From a checkpoint of a small mixture-of-experts model trained on Wikipedia.
Size: width 256, 55.2M parameters.
Experts: 32 experts in each of 11 layers, 160 SwiGLU neurons an expert, 2 picks a token, a softmax router.
Training: 263M tokens, 4007 steps.
Below are experts of layer 8 (counted from 0) of a mixture-of-experts language model. Rows are named router (the router's row for the expert), down (a neuron's output weights, with its number) and show model dimensions 0-255. Each number is 128 + 32 x the weight over its row's rms, rounded and kept within 0 to 255. Numbers have three digits each.
Before each expert's rows: "comes before" lists some tokens at least twice as common just after its tokens as in all text. This comes from a sample of Wikipedia text that the model never trained on. Tokens count by the router's weight.

# expert 6
comes before: " ", "1", "2", "-", "born", "M"
router:110142104134123156149120166098108138110149106050130158113143090134122116122087188156071130119111161137113121167071132102163105172114101151151149073171111141135066118154088087106117179119133151072115108122103182124180107112140081222145092111118061087170143108113171071161176143139156114106170072120088111104171110133116104170051136159165155108154149170165136117165183123150135123139141091087086127130088097119082093148154126081169100103130067127179140068099152201084156104136143087180063162156085164115133141140142125141156158108158127101124093140112156133093103080128074110185116179116113133116112122065165149144130126137105200069097099155122089140101204116133164119122152118127103120145186102091128117103193142170114184123131115146139109142118184151139155089043115143
down0:112115145117098139144150132174066227080169107167106061188152131125114078129128164136115124131113131149098146075104162088123112127120201100131145103120090164155173148152202128142131155213144181149085166132165127108079129054168120073154163150114129110075080070137106095168201100070123103104170135151176186156152089129092127099156137155201149122113103144122147143145120135127179086138076213105130134141121146126130121109100110084072196171146161085097083151121095101158095130085186118086094114083132104129105169105155142128080135154115118113109099136083088171112200098103106197101144100150138137145154163095146145138073140088142153140146120117089125145159173142162134176177118159142125147124125121097103108124168120129118119110070116086127099106144113074132144131139129189
down1:103190121104067104125098173146103174145171088137157123143157168113143125121133116111176084171135128131157142174116098132090098056129165108147070112091161085139135188174122074063123076153098113082101228084079142092108083104185160213119136124148149093152140091151175132111143118148160156129138085091188125177194137119086136116126143112135164211168165137158073112105068145180143162162163102105141157149107198145086163129112136109158138146148140146154140120120133123142094137059111104120087176158172079164167145142180109115154115153088152184143127136147154046141170084124126125149098107179100114100177156122108143108083112133119100144089115132145126147122149133107184121180144131119156138146138106075071154126114149127165122104113162170096124121155183100156139144114090057
down2:117135148113134119161128107125167168151119093197136117155100100106117133108142106103146076174087096118122129170110172124119193138085147143135124121109143137128089133132137042095104094105163125146119076110135129094118106122139147101154124089184052102132095141167092131125106146162154100070088122118193165148127115133101166126116098096166123102137106160123164171187085147133096111087139205142135126147117104164091131121152158074122163136100073103073101110130157119139157165107067132215180108088126173149104133137125176192064165126130061098163205092168077138088104169178197157086137108128059124190131085110091090155148123136097117126108120150132093060070122113122098157097142108127139146103128121097046112088192136158129108190056113110119099153114108164122093159105100164
down3:073066119161078129158134138120195107148170084182138189211155116060152130129110132123091132127161110123126142129109159096165077070161154080159159167156129136137133204148114157165127100178110197156112138126133103092074146132148128151087116155125166168122128154116157163187093188110153136138040091158154197140177116106140131137122165100087167149137194112088120145128159109145120149136126137149107118125037154095146167101100118098107149130105127210079118127073172123110127090131127148160120121146110135095148177084134086182123120102163146135105148116088140108156111123144138183073110152120128077066158126105122140130077174136136151134108131071169177123146152129173153121194107144170132068148058088056137127097128137141113147111174095081150099116141137160171090182107153107
down4:098075120150146139195164123121164151080127112129113122136151090171110143088123049110141176153123133075148132153119133147159091152173111170142114015120153117124140171201162072104117126105149137089117119178141119183112177139166122160186055152131112075072084231122094102146163183118168125121150123096153129155164102134125183177134123177166084175174106175163180114153163116067153129103152092057139144097041165107103112115052163092113139172134133138113099116069149137173138085104120092143106104160113152129107150152172150140108123127133109077142152114169095102108129127113060098140172126095122146111124146059138126124159155117112130154100170117154112151150126131158129188186161084151143157127117166094148167160118126090110174122160099161127168153088124105149160131111117120
down5:155114095121118122162112147162095069127151124131134137124064090164148115094102053126177167135109064131127150140115159135101100155135137141097143242138181116051139120075082147099111125088114125186109076173104166102121124138108146072143160087090148163131108118163061142176124091125121094126148168103145136135158132188153152119108164095159071073158139111117137102171123104148007163132149111067148134125066107110090172113133115107109062154183122157082086156181165134090101136130173158084100125159109136128152102131166141135125145084140128156145093153046115120119132095136157097149127124186123108062143113097104103154097110103126168119107143066122150153149141061106131090115112068104159148106112154138128123148118165116109113156160131148180119049131118129212092131149124081
down6:159140103142110106148121116119134110112109175119087139147123131100141137138157112164066131156145084152124124136111167094147116206083164122102157123158174129154100150156167126150118121158103103106109144103106157175105101106122078131113177060193122140204161171105146124126103097104165191123181147119164093145118149147145153170169124158137173062091152121157098159135123168168124097119110094176078155101110103105152130124098073122108182097079153104194174128161124161153160153162131090130186160135151115098183156116198130183132109108168158089120118116108116095075100066137239144151095134113134139205115162146111092146157128216083131191098142109110147129087103139113152164133196147134132120106126111149116090138174123153078129190117090147141084115071099168104119088084043116
down7:125167149144125104147130163138150122143114123118088172156106101110162121177056130150096077130157096115149101121129146118147174178171147131059068114167107168106113177131106079136149130177073111146110101106117156154145111092146067169134092112114118105215109107136116116156168146154075158092130067126109106093096087207145112186169160087141143196079125147112138186192122104144147144123115117118092113083152091125135135124138062166106091156142147121093078122131070142126159095102106143148138178058125107053166103146131124144149142133129116152104211157073135117121196098103147128115145126138130057099196166172116132166089087120171110139149085160145125096149122143091166134165156107096095173143129098132074090116124139086188106161101160110082120110118155075170166049099085122

# expert 3
comes before: "|", "-", "==", "The", "===", "In"
router:102193076134186115089120117114101124169123144114115079171079136179177135140141065141117120131108166049151096134071130097154168143175103105186185068133104196118087125087126116089115132172142096145119160120110105148157079129080177160160141067094132169121168115129157114160117151122107084139155098119169108163104126179153158125138148083102063109113132117179142165094111150177181110079130176086079143130066107113119078151094105126098135137091138124150166067084130159146169097147157063168097115086126097146170126142191171151096147097105126145100159101089168138132082145151142115175105085100061137105153166132169132134095113158117182102095051137131114134202109136124132095106134140130103152063137060109101120106087133153120101089093091144176083116134157115174157131118161167
down0:116125117106140156155153164168114103069119140090170085157130122071109157096144169087100120182087097114095139136097165079175126192102107137163104201133151080098163140148082110127123117182100151165127121098126155123134114128138163133149092119125124071125149168207080166155161088133079227133078128126116135090102152054122136128128108107125122111118118107155105047145138109138099186128131188125114131155132090140114129127173107109193131093128094126132143132133080083083090101159109155157105149135130048132116148193139108158173189119085159177096088076068161149074173090091084112140126124107162103100110141165121112068115121166108099141085123135122077115138160163070074118120094145103113132113103105066036125150165144116151130174106126096090174126081160152102144111129141194
down1:148108122105125133150176204126068119120139127147122151158090105150143144095149119159137086106121140151180114089109142092120105098127136123138106123137130176169152097183112091061121135116095144080134064077161134109098126119147097080101120153098150120162106072111101148162141114137108095103130104124108057116184095134157162144153081091130113133145144178119108162117157114162072185130123120140096213091167182153188121082063172120137057170143100091152181096166193108157136074104124175141140078118109108137138182132184194107069184184102112100149128105163108148130118123094125100141121114188109127112139130110174108165148156115210201154085144089112106131128129100130161057166134116112138099133099159167131205142174151132160090164138099111163089105164140114136092088214148142
down2:190093131177128089084124156115139115170072077122163101100100126155130158134091169111102168137162159106159139219143142125056161155155161151111174135171119141126104094099128145131170138109133146129124109132092111175195179172084109117107138153094087083128098180130166130183106088145072107083067136106088104087052155154066116120127164092044116105140088140149151212103166176157099129038126160115157130125071137125107067120148132111134085155123104115205137108091159075103175135122106148126098127108093166135109166095087191135132077139126134086151098092142115112087118130105123126118177118098092191127091151137159099082107098174102108119119100118121121122141123112117135184152147102146089117120141132086134175158123160145085062091093116103193086087100126083090113141120119138
down3:146112106167143103138191146156069107105144104098103060139179125107166122093138178118109124074174192109148152127091093102180126111117081163212190042114121168129088121144171111111112162127082126184154160137140170126090094183119085100093089112115102131107159085137117147123103082134050134102151157074149089146100091140118138108095118142154192140126068135115108161168175152125098163188072127136124110126163162182143152105097152094097150075165112111163139181126080129159144092120155090032141120114133135082156111146059144127112098135153137172118149157182151146165081091143090111109116162108096133127112136161159110104142106147125125145080068122137145068129176126073128181175103143131088174151059123132142172158152094155124131162120153125165129168098130072111173086128144128
down4:118154162077061091159154125126166160094085142151183138128133068101118149085104137123128134103138037155173143102070139190126132142148125073111103178160149104179169187154117111146132134174058114143155129102088167116116113173114119138143121088129148120098123127096109105186098124167111079134124151104140062097116140092119095137094132073107078131077093125174121156126115179178101100119133191160073161125074147143171100174125210116157118107054160181130155153199138099133105124086090165148129132138124118135117173148168113127140172188184135152174120094144104072159140112103135105097128116167183137087157125135089103087150166097140117132133195107136108142122188117115115113130105196139191134119099103173184196091134145124145098147134086102143159132077106109143068077160142109
down5:140109135159125157116087131137112135127127094117126168141091184116119085113175121102168139177099220080145136152153178167126130080092108129150154156110089160138117123083143168102137122113122147119128111096096103142117118124141159094149125101177153157162135114139122094124113115064090134160224127130122150109172098143116113122118121175084105098127083096091141155140118097105147155121159151145127123100131126079128101134144055138124122161059170161125153162135202124120031136168128165118170126125132149134181138190096092175137140068053146078185171130176120132165150116168117127158071155122081159181157142118086121138151152171163151216095083090159166133134088094173090154086100081154123177110132091158121040140123151095088071145149096067148161158140148149139185178109135067
down6:127116064122143121090098112149137137098113176102184124087174115120131085142164140134170142145126196136146117130101165111095181111149150116124122084087213153093169107132172146082151152151163112241097134092158165093103123110142154073178118156152123116097092114069081136114096101135131200139122178087126115086121158159074132165117138133178053144106137180164103089117164155141106151189106150168137119137159050211100151123111162137116131087143112140154095112120092143130081109145086154126148075168095122093140088121083106115121158159110090098150080123120109165122117147100119149112122125122100123123115110158062136107121081158074070166088163145141096136203162120112047188092053155143159127133110126138115164170121089114145060173143136107148129169090126119096130191122142127
down7:177138157160161122091152135118141178209151174119145115029117141066126159143118139111108103168099205150135122137111123104113207138106137133076149136154128136120203133179075157156163103068130160105086070125145103162161158106073118092094123084124132111110171144077190124179107086117048132103094088156153136138113097098177136151132135088121166134047165133118136163086157158063124109136124158153141131081156143164109133146103178091142142102078180117130167103154187125177147090126091098170149085111071084147078135118102167156098110117105094156143157130126090135124124102142130158111131122168085171123114165087067124118148120080104128104123084071109178140128194116092115115085168146062119110137160097084094131111139098146117166143126093153105064156163142178142128122172126151

# expert 5
comes before: "9", "8", "0", "1", "7", "2"
router:128149127153132119132136112145161162129167097136161173148116179176095156107136180152106107156173169150110169131157119147138120111153118081104148061090121168200118149129140139083123078097092177125092094150153161131080141166147112057118127152142124084108177152138154095166150142123133106175169170120123087083153126151090052094145125099093104088106115148148124185056134161175110110151110167092157165167057124134115089135126094176106161148088180132170128144099139144180087075058135106176154082099128144110172141183052086143146123133099063133194166065142099080113153149169100144134086104133083164123160193156132088113121095107095112126118188132153161167147121158163133146171109090118080182123128150136067099116092101113153150160137126171137149157151117177135149074123168058
down0:121124112166173135168140160083106151140175045091125194068134137101138134130123182155132080154130140124183089150141104132160133161143156109159079140115017119137069100083138124113149109111134164109136101168134142143119139110135092139079102177100106106166157143134098114121172164126123064165088156195187116175226185138149107131155126140123074146103111102138123110091122122152095123145074087123118137128115126077129119154134160173125162165123161149143158137152088073165132118138137093145115159108166068195114097100096112136086071163159167207138185137129077096178157095156110041131110165162128126115163161150129146137157094090110152161102114137146144134101156128118135204171162107112122093123139136166161191094116105186149102104125099167182101122121157134121114051122149185
down1:084187153103114153192110142172148150163093126152128120153108140136151094099117134161121081132167203154140154071129106122162123092184137125124112074147131127154098164152079090085088156131132140126122162147113148162149110145106089123182097149118137143100116088131172124201050185078188162150092096140077082090128112155084102103134114116128216214066066144177135141103139103129127132126102140121114054078145134191126150089155147105189115082153101155152177155057137154158157120117137134128117147179083124124100091093108117142141133087099115116103154088091086143051119132045101092137100106109059150148153132121137072127146106101156130129138085129129116108097163122176084090111132087132158149099109075093095111210149132104090151131126166094122161095130130148156150180144170126
down2:159098147109077146094096165152129142168144156180155117124113181103118134130141122113171106173129168163117097145161142071113110105146187116108116152123106111103147151120148197128103111119151144200149141058107187215169097157127151162107097080102117160214094144149107023196182155128137127171153045184157114146148134141142139100196069079125158155141152133078176111095136126173112128126169080130152145161131154077151177139126098139113164163120108091098104108107114123157057106135098090168166168132110094134134122116146137124130154147116150135097112135102091115136178105124078119139156079150155150112088106116099077100096137127135200092154127087103167175134138130144119186136185153092155133159121073149081159111131068076092172154065094104127116093122134115163156128164169108
down3:146093122101116145151116108129101093132171090093063136135148171195077075132144118086105163095185149074104102055197117140125192100108102101093156137088131131084148133089121110148177168140155098170153107168189134129112185128114091071143173121137142171114089084123191134151139128097064190119119112087113157123100120053130175099084161177108144122116096087141127166173196115128101154183102088121137128111169103137111104122134128116184113103169063149137121128108175144108155146182097147105106082129164119113172147136162144135124112130168157107085135193134079136047162126143124065133124165163129147126103104095091091147164116115136108190109114122137147130087082114080101163098097174092128083108182162191106136129162176195174134088144134111098128096115144132127108114150078074
down4:159135132167102156129098120163115073083152129120080126194088171104100093132153115129160177097167111082129103103099108185074102088112087153127114107155159127203175134203157119114093108113125121159146099038140072176114142119093101166144136143175184125095112114135155164111121129074138093129120119119116119120114155094113126122113137114118066193115111114175112142123191136150169133094142155113164090126146152172219121142046078186140086122137135114126145120097155175073146128172143115159108127173130121124176095090121166090181097104111063146064139115141100159171124117080148085162115070123103159156131052095107106160158119083135106130139115161163094083099148117118112108101152133124149106094185142057129117069113125127105112116084215136126089070169121092133116159169108079
down5:057151063112127172119097153190134110125158096136101111149142133144082139172203100129190120117114212091117124120120121125127109115144109145108132128165119176088151096183089146032101077129059116103098134146075136130132187183082095152176143201083099161179110093099100091122102159138134145154142160120102129077164129128115136159140121114176090209069138153125160118121127129128142156075110107117135120072144102180097129173097089136149114137063118095124166161138088138153100160136143102123135122126145207199175074109159163092101142137119113082087079100151169154092165178106121114180141086143105126136141121139085113168139127160065128110121082094167089150140070118102096142125111173100086152110110163100116184072145165126105127143137111136188127172141157126118141192137096149
down6:134117156157165140091090138116170133126113143135112150110126159104119120136182090053090107177145202134073193164097142117116134099152123170091136148086159199116151140095099137122187095160164103126192134185153139179115124138138156130057139121121104178171133133132134083164147170094073163123122104085096133152062150140112131132103127167152146117136105146148174125153131071110091120117099167152135090079165127135092128100132095118148179133087092106121062162158142132120104132186100173047153094172158078139126163145144139108135107091110164145115118160085177158066064134102117086128155114207133105165196107119148133120149155126099135154116127146084162144104092116087077098101230182113153133168224128100089151107154136108146174090118163111123164102127144100144146157173071109
down7:133150076082149160151123124133178098164206215050144173064139130135102133110101114116121168196148124158117077199107108127174111118138112113146091119201080117079093129120101141048141164154156132144162087107141152119196116136149139138129174142100121125165097136166131089109126134104181151095141117071145086170154116086114093097120124139134088135175074091124096121105167155161095023140127086161135096089135135112196092107127063165139113144150108226160139067133224091085147098109073133136087073106186116184158138133120173112129138117124147144129180089136128122088139152142083122132115092100130125134142111111087114161151140135131077107124124153107143107142100126133101157152093186110085112132172138105120168063156149119086116130078128118121100112120132107119096143131111082

# expert 14
comes before: " |", " |\n", "2", "\n", ";", "|"
router:081182142129117141100178154160102134139118126114118122149137142137116147165163067143118085171116176138075101185116177079159095134136183104095124064179136150189083117149137144137058129079159103101075091099123113155189127159098111146163081169102096151154115087144178154151200185139110137143132148185109105153134149157123124076157127042118167107133113172164154175187118179165143122086045163125109170052095125084155110162119090143147186168088119110110143081124108168175185124174169111155159094130148142160173082103181163132092156127148095096097154158084146205085103140137163135157085111132124153188137109114142097174139074130101188122127093116139146102167110107145121102091130110115168151060146121118117150121118111178074122116129099161159121134119101147163129146119145146
down0:129115088094076141123143139146089116142100125063104095185167163159137103146113128118169126098086121120124140121111151158137138152166173160230115211140141080116112101125175175124148108088182127127100099092137058086139134103116173193097142136080168128085101075131131135153157147117145095124118160134168088170166116143181069099117136115132133126192076111165132179114158128110118134141144095160123119159159060162149147110101116099136163159088169180103101098128140134143142143102168129102142153115111175185121074121079134163065115148127071132228133122186073096097127148079125131134096159104091186140136058114133110104148119180080140148141196142132162174141179155120122176143099126117128162172140116148148076052090088173122109129123128109132094067117099104197157114110129089
down1:130221138102063101201084091176203170118063117109171172136143108121100116113075133100093147168107053152113145103124127152063077146091094137097145129171085094146095160141144182101172082077116108197124073146117106147070198158148099069124133148137128129124118095180148129089101100089159141140115132110098158130169114128093144120086100125080119041104134106149142190112169150077152064152106169124120154111114156129089140058135141190145045069120183121129119198104166119125127193179098126139127155154144155164107167150130111131109087088097106143117144193121129118106110171113111167157117106104172146159111128152103133099116123103128083162139150142124105170097151123128114103159113131114115145116157097149149177143108089156135139108068192128121078118119110098110087138114119146
down2:157184098181143135146159156113170115175154203101151110052115106123091135079142135133088120091122121203117102115122180128112123091117069103187097174159183091095109189106107115131199131082086110102101158132201147105102143138089209080187170157153172098115125116115144098092109069134152145093127155104149150074134062136159136180134139159191131127120143129148123119085068096166128119099116104168128139126104155101088124095127173133126131163107102182079067183149130134129117125141166106108070172162136069119141127086118133104158139161118102115164164128168126128115116133091158068115162134052145070125142161111160230147106160154111115109146157123106124110124136129141124117107058175163146125182103168080129101171146151122122112142181122120107110166119170101152094066104121138
down3:119108134113109178111144160126190123134089166150118084166119110129148135103182144113170118142121177152087137118070164151167196130150107108152164125100156176117090129119100147050187119083153122083181213149150136126187154134106169088116193126120154204064142059117124093123112125135145118098137156084146146065120152132086142109155102164127161133102135082149166084170106138084115144145167156075127092107118063090089157140209095117117083139144109114062118132158155193120146168131117137106118102081093133115094119161173047159116152140120091123070167136101094112194157143184154098156092172151111151122144137163153113152150157087167088130114115139152174194139094146145125171152125171122124120098137149093140148113200116094076142101168178170098105143168134162123177157129125159
down4:158175148133222097172144136131206150087168097195133122096107134082134160115152151158109176138113166107140105134083138113153119132084150103123153124149126153124190182105177150143066120099008115072146117171107077096153127166077080110086173170157186132166144132139090136187138140127071142100141103103127108172197105152094092150091112193172107126133165132116152098149126143123100129115101137161183155101107121092121141160144100118138100099196137073158160123115160136131161154110123105109079121107171134143135162136130148143118112131162171107129140166122140147114177105094148164154072153125053071177122104169156121090110173093149151139073108100226157140130122122103152125119123101129140093102152081113084087129051138116129200180156159137147177104134130139133107157163134136
down5:171119180153104117129143145155140129102114161173128139164108136129114103181101190100154073171083132180109085110143074132105120159128160086141137108138156152137099151137187156125064124159135176114100167092055106161135104106140122173069155146172123158128113142151167104069137175152141074172154122167099122124131106098115146163161085143072056172107147068111104056142190124174147161143184165113119115084089069126119115163126151131119104099091121085086106137122149184166160153077116071116120080141175115095143123128121166139143161097097140101141149189152196134125152078084110191145135177185124118120148136138131125080118141067141135090159103145094107144054087082140105111095167069134159175156131122142109105094161040096126114112130171153090118179132090192099119100135114109
down6:140133147130153116169151078143087120141173139158171104155134134159106179212184091151128132119054151138141142079130115118154179061161185138125183152160096155040107169102127141105153096181104071111114125091142131124123143113087116130105078151080154141183142105104149110123175106119059137160120207131135154175071132153170121155136074097172165170137125131109084138096162154142133102031104120137153102147104186099124077131087133111122114122135077151149126112132094117096153177178142123073084058169078087169138098158162161115101161134149114179144096161100171128104138171153158107153119094115130159078190167104152147155156142102089170051131135149166132129103112157102157127104095072096139130161105108148083178089139139133073168094177087138106109122113094128147136113091112114
down7:107142154145141126149135133056127155128089200123182153132131101108119143125106082104100092086089155130128187151089112122150134129162158094131111172153127116139175178158126177112107169178149104119125098185208132117144122189096107108162129151146185181101130129150083139092137067099079107119140126127137129158155120189116155103150157084117187127131092163162121150132104144153161109115018174036092166093103130136143200131082099074099150150176107085155132147125117075171096130078071123126133112100143143158110136063116161163117069122140101152126135128168101158121122107107115095135115153099194126132141112074084144161124148138133125148114110078156100154144147090122112061149135185165121125075191131163119112140207183109107176159114117158176122114165090045178153148137148134

# expert 8
comes before: ":", "\n", "==\n", " of", " (", "==\n\n"
router:147109156072128119190189140207134101147164153168084118176124178178107118078125105184142118134152101114154120107096065133109128162093161131135061186133125158109139128161131170127125167197179100111117127166128115161136162126169121165092103091070140143106090174146135116120148136148169080116131103116120149164074110165154095127138075147158122139089054114125126120120141125173168110172150104131171146173133130091109127134096132185109152141128086108060107145156181134114113169149140121142135162122115118125103144129189089138077180169174129140084126088148080085125148141069097123155093067160168156121177148139171123103125043131111177213147116101129107130125191137087104114170072084152140109170173158127170113196183125179106101095115099130066175090125102116082122136151175151
down0:091135159167142082199135175136138078109136141084051114097173119133159167107067085160096133076168082132122110135105116121128168097126114164155145074130049098114118115125124114154142082124100096081083135123171135084129138128117110126126180184123117150122135117147184147084127147108140073065125175099148125151133098110147129184093177121153092136132101192178136109123106148085132145109101090161095077190136099187148070085078165175190131096180119086078095085156140134139120183155108096118042159176160114107130065051153117147108111103115124087136125110117150099135140092130186142139136121164138159111145162105134138164169126080059123149106085124188120151116139106125127150054121096067119135098158130135112193145112099158120067101138106140164112125131128147143092079090062116
down1:127166105116142104052106118100103121099120070138123157128110160176100126117125117117078140160127136127155157091172129116177136155124106165150083177145081100123126165111169128128084119131215129126118165113083185131156161126141097156076139136142076149114145135192150126094090130147131163115124071117118140138051132104122139186107123112083150107071113168143128164161085184142073116130119158172155126142122176182082075142165085199104089103070089095105155223187161094102134157127080104104070078172125170087145150160117115157106214169124137104115108107150134133099105149115122115150107117158120100153122202147174104086125103148061089072145140130111136154171118110119237118138105141180106144110142116096126104127078080114114096100183120140091124123180125137108117095073111108
down2:116123128136207161107119141102129112099181081091072163126082079131096134096108140191069110168130110131128176088118125072121093122109147116192067115108119204105194159145080126112140145145171188102105150094083147111176113122060155121150115107143143102113157069150061092109103106147178145200074152121119138121112080125079156109082135095106147133128144119113091081144220109127108163137149123121089103151167164137119119052150132145118141141152129130067111169068142152127088127130155165130121108110148123130107115151129145150188087117108098128161094107122128057097136092143115153191135167104111112141105158143053152104099129172204137156139101126139149094109170130177103102098167093161081151119160177103184157103124169161168084134148178114163137159148099125102132181164059152
down3:178143115143139115137144138114153163130138113193104101093125129100109172133119148146077107116111140126169101130123104185125133150177096181095139137124106106106103068147154129122073135144154085171120107197120105104131124074127092124072094137141102109113115179202152169105157179168109125110173102180135059119095131120073193080154132153168082108108084076089093090090101103142105063118201157103123104167073076095091051132169136108170116089111059146151123097122135135137138143112176076100143099070081149135152146120147165162123117168113144087090149111100159082129135096151112129122132091165154163080134090121108178130065076105075135166147118141147129116088173090106142144147116147133108093188117076102172083116120118126155108132137110176064173070103178150180201166136158136
down4:102074153163130153156159170169129134095117157118095143100110144150071107131111085154097088108089118108138188105099161100106167173059135150108164128193172124097104166088134104152150085139168109091064101124106142121163166144168125112126129160101090112174151108189094166152092126113130133110120169110137198183060152127134085131126100092154064116085101189113095136190095116188139151110137145207098147142102093081116152120124128106098117075141186141112138128101173138135136103105123184143097033174140170117122135167128097153137080070087069091171064088152134101092092162132149164155154106107137122111097184181133139162158137129157135104043116117130132121134133107093079118159127145097133144159086149152117171169156120080116091169087095057101137141101079144127140088150086150
down5:124140144180143138135143173124167106154097103104141184130130121126119135083214177124138176159103146103162132153169169105121169176177194111144120066124124111085147125158178073149127175093066090107110140172099114114141090151126139198172103198100171116137083139108101079131162135123125105117107186103104089050122167116125131125216127064161090165087159154083157118155138088116135132096113114218177170124122156132150135105122172083102131165111094070161131136152063143173177093163146136095155072180113135140085106151104134159115148109101106153105169148121164110099086107149152102108087108099101127115078101095143095160148142098146123148067150125169167083110134132142095102079187176095175112156069071143145159096104056148139126111133142123146144122130147113157184131123163137
down6:094149125130093096127145133074117096120139104144139155139110093156200129146139101173111190068136092103144088071122179054084186122106126141139180162115135112087145158120097198159080104066145138174112191120103133102128122123130112158129091093107127124176145150151075071145146137124132064066094172180156132133180154141129124167134156205143106144033087120149165095109141114196117172154138141059119147109079131129176093110179159064131145138154178139103146147097179126108148099128095162172128140152148151152125141149132102155143114136104158117157109135061104127186117136122148157127134106141156072155135168119094082106120165068151075077135128062084076184129131132181105103119103125095144124091108168179102139115141119164140157121193083083113116089173115157182139114148139096
down7:129129148175119163056176149136112145076093173096147103144102124141155165183160184071114144104151140184135124162137062146118117104167114163131134139142130048142209187149118147099123163135099171130063147125117168151168135152105082109128085114144111123119129129128178115142128049119062160143055223132127077096126156079141107105108207196122162172134106079133096124159106113122080109114100125155144210134145169125108152125146103100145111161168077155167131150093103144141048158118168084133075198142103148169113050104080107151157161156115150118137131165150158146093197159113119069127156147128113123096119144138068144170108132124094122113102168072154124150140081117133163154140184133116097115091165108122137096133102098118128126165155095140146119121168146101171098129097119152

# expert 24
comes before: "1", "2", "3", "4", "5", "6"
router:175108133146172108108138112157194147168115127145202069135145161099124142112126167078105128144092152154125154141174184108077143121104049138194112106169113162140155141136141150128125067121139144106205191069146136152136096154087149133101082118111125165082113184093089142093110160109116192116108132116111157120157066158143187127108109112117043157131180148099138059169121073133167185149165129154109072099121121159166115073151131080159093068098135119183163125192101114161099151147128105160150154127087137123166124110131118076128156075049090118112119166182126120126151151154064169153099108118119106172118084075103157074090088171101138090138122123163110190139151160091136138138128147164134061135083097153149095129127138106159152177132099149157100168134150149110175140109122107
down0:203131138159168165107107114134148137154133173138156128168114191142049108101097122152111113096107206160104099162071076132123074138161135092161178077143084162120120098084136183126098140134145109165128121201075106165124137145143124081123106061117180161091151114149148108154128163136043090132170130135110170149116120146155181135128148099133049149122068137114138139113123101166140168161124126167147151102094114093062105122124111153118098142070153087148142118121074147129176102106169152153135130055142156104154070135127112118167130125135131126086175116191070102133152152137151098177077133101103129153202100119138106105093151173159141108127125096155158099171116075140120198056097084064158082070136069097143130166103119154090113122119147117161108108101097123192137142108100170
down1:134155095134114075130111136094120091152100156131143115122115127145107167124168139101157127090166124139129122151131123119121089159065086126114169123178122161149164122057102146077176065128173091092175145150110099173121146108109130172081190137088120140132142116133133100120180130142123144170091156124123157128212126171149089089110061045174106149100110104143179169110184136088114095119141106128144126148125143099167163118126087165069179124091138110145135125157115052179126103109181137083107096096202118135100157154174147066105105168083150146155194147156144086168178107154062157159091128153120143092162165099140163074122134095103185155119118142123133144109126117093131156099168111141095113123095054118088064101151123083191240111132138093145105123109123167088119095108122181
down2:081127134123140125154158151120130116114131098133188041120130144075149162123166123173116157162104116121141126101151174080127124176080112168082102111157117126143148178116084095121114142107116098143136160100152159090121089142047111063134074070149122079120183154176149190089130124090204135146133143128101128075167116181131116175089129138084141115107174125134173094142135147105113117145169151139113117076116073125161081058173143112133134079136102177145164056150187143128104162126111078099131159156108172101134095086121079218121099090147112079106064146114122103114068115154107135075135115130133133178128122124125071084156128169068091137099154140109163152131167167156126150137154123155105088127098109085152090142102127090150164191143065089097164113130212156138143137196110136
down3:090123165173123220167143142172063135063073180151049131151181151078096103140150119114119148049053116165151085170108182123139067104088180173153097106176134101128137115130170177188113123135113143166064084162142161144179124120096136138120157158156157149161072090114102108090124132154090099082177149171164089136089076117154191151123093137079109091051080193126099120137116150102119129114134165081139137134103120100140149142063126132104191091110172163088126147145143124118154209152114095119126080126081116078133088151105128123118074113159130090120092127102107090132085155104177125117094143117142130127103122106177109128081149124117109133187134088132127116154145123145137102133090082132169097095160113134138154117126121130140118119052082132133102170069089148126142165133143143
down4:138082130164120133080105177140127204133118151117161126101133177116101136158079142140104151141131077112111111140117125146091159120120120129118107134205096086161080129142162132186103087148137197111165138136097109139150108180160141104102089195131115055124090100118160156139101126098160081136129151146139163132158171093109160101102163112155036073113127136136112095106184077147174138136090147148131146144072154110160111136153091171141128144090129132121148091103123134098156089143111114103127093151103187120090091194015130121108132116146128152122084155115141107101129172217153111082119163165168134072059126149137090083093123151174093174035101166100111120182159141168090134105107097146163176129138144174127154085188046150124101132153122135134100103092140117155154096170107181
down5:169161133117111138142134161080156112122089151127123144151167078153101112102101085184129101178107123144073078106138097112144103111066178062165126129065109136056158118074129065179133144146126142146000137188101108080130115067138073121133096113107141095140177098130161082168154110138082118088116149141130121101088158137130154117083144130147114101108142135151135129141124147145091155108113156105146144092166100126091130126132170114189151115122158103189117128093097177134160078050088134171127098093173128149168155125179124178175166139108096159138119125123095125099115114116092176203112118135084137138087115115144164207089115118103146104167136100198151102097166118172129127094158155079112120110085081141133172051130139115101062188121147099147131147083102111130155179101157151
down6:136098175095103075198169100091118107173096118107176047183136120192164143109148089161122145142197084113087122095130130163143143135080112113108107200170160115121117124103125087139139144132178065077190152148161103086118168090123147103106105142127136180170132158187098111144103127119164168169168097120148097176118103142126113116180155152127199144134158096135128113143114125120108120143163096153111065195129121145058155113077123075104125171149139092119075149109095083081103114079082166180077138080097166101053132117125175126134119117083173181100093123071107188186121189185095117098138128164119111107123173135090151119136113159119144160098120121119128145139133104065135133177124161143115163174157158179129129106165161119084084137156134150124100100182129106108144096169135094
down7:194145171174131131164191170099098122136135157172157104124177019185130155173130092175112100129135110157100121132124124186129117184104130078172127063124165122120131092064131107084094108134152098092137087123120111108127100054133155124102110135107088140157148135109125117108171135132104137161172165120116124171136144151152126106164135162134103125134131189084095107193107134101178087114213124093148161120146148122120160121146140108105147127210177152188080137078116108128151156082105059156095159094149065112160119079109193095089108187070121147079165130139153157118180122175085134112111101108179129113175140131137109116094140115157076113147097049154152136105178101131119086133136172119131128162089113135124148082112153107112067156123070091127168107103079142088118192106119143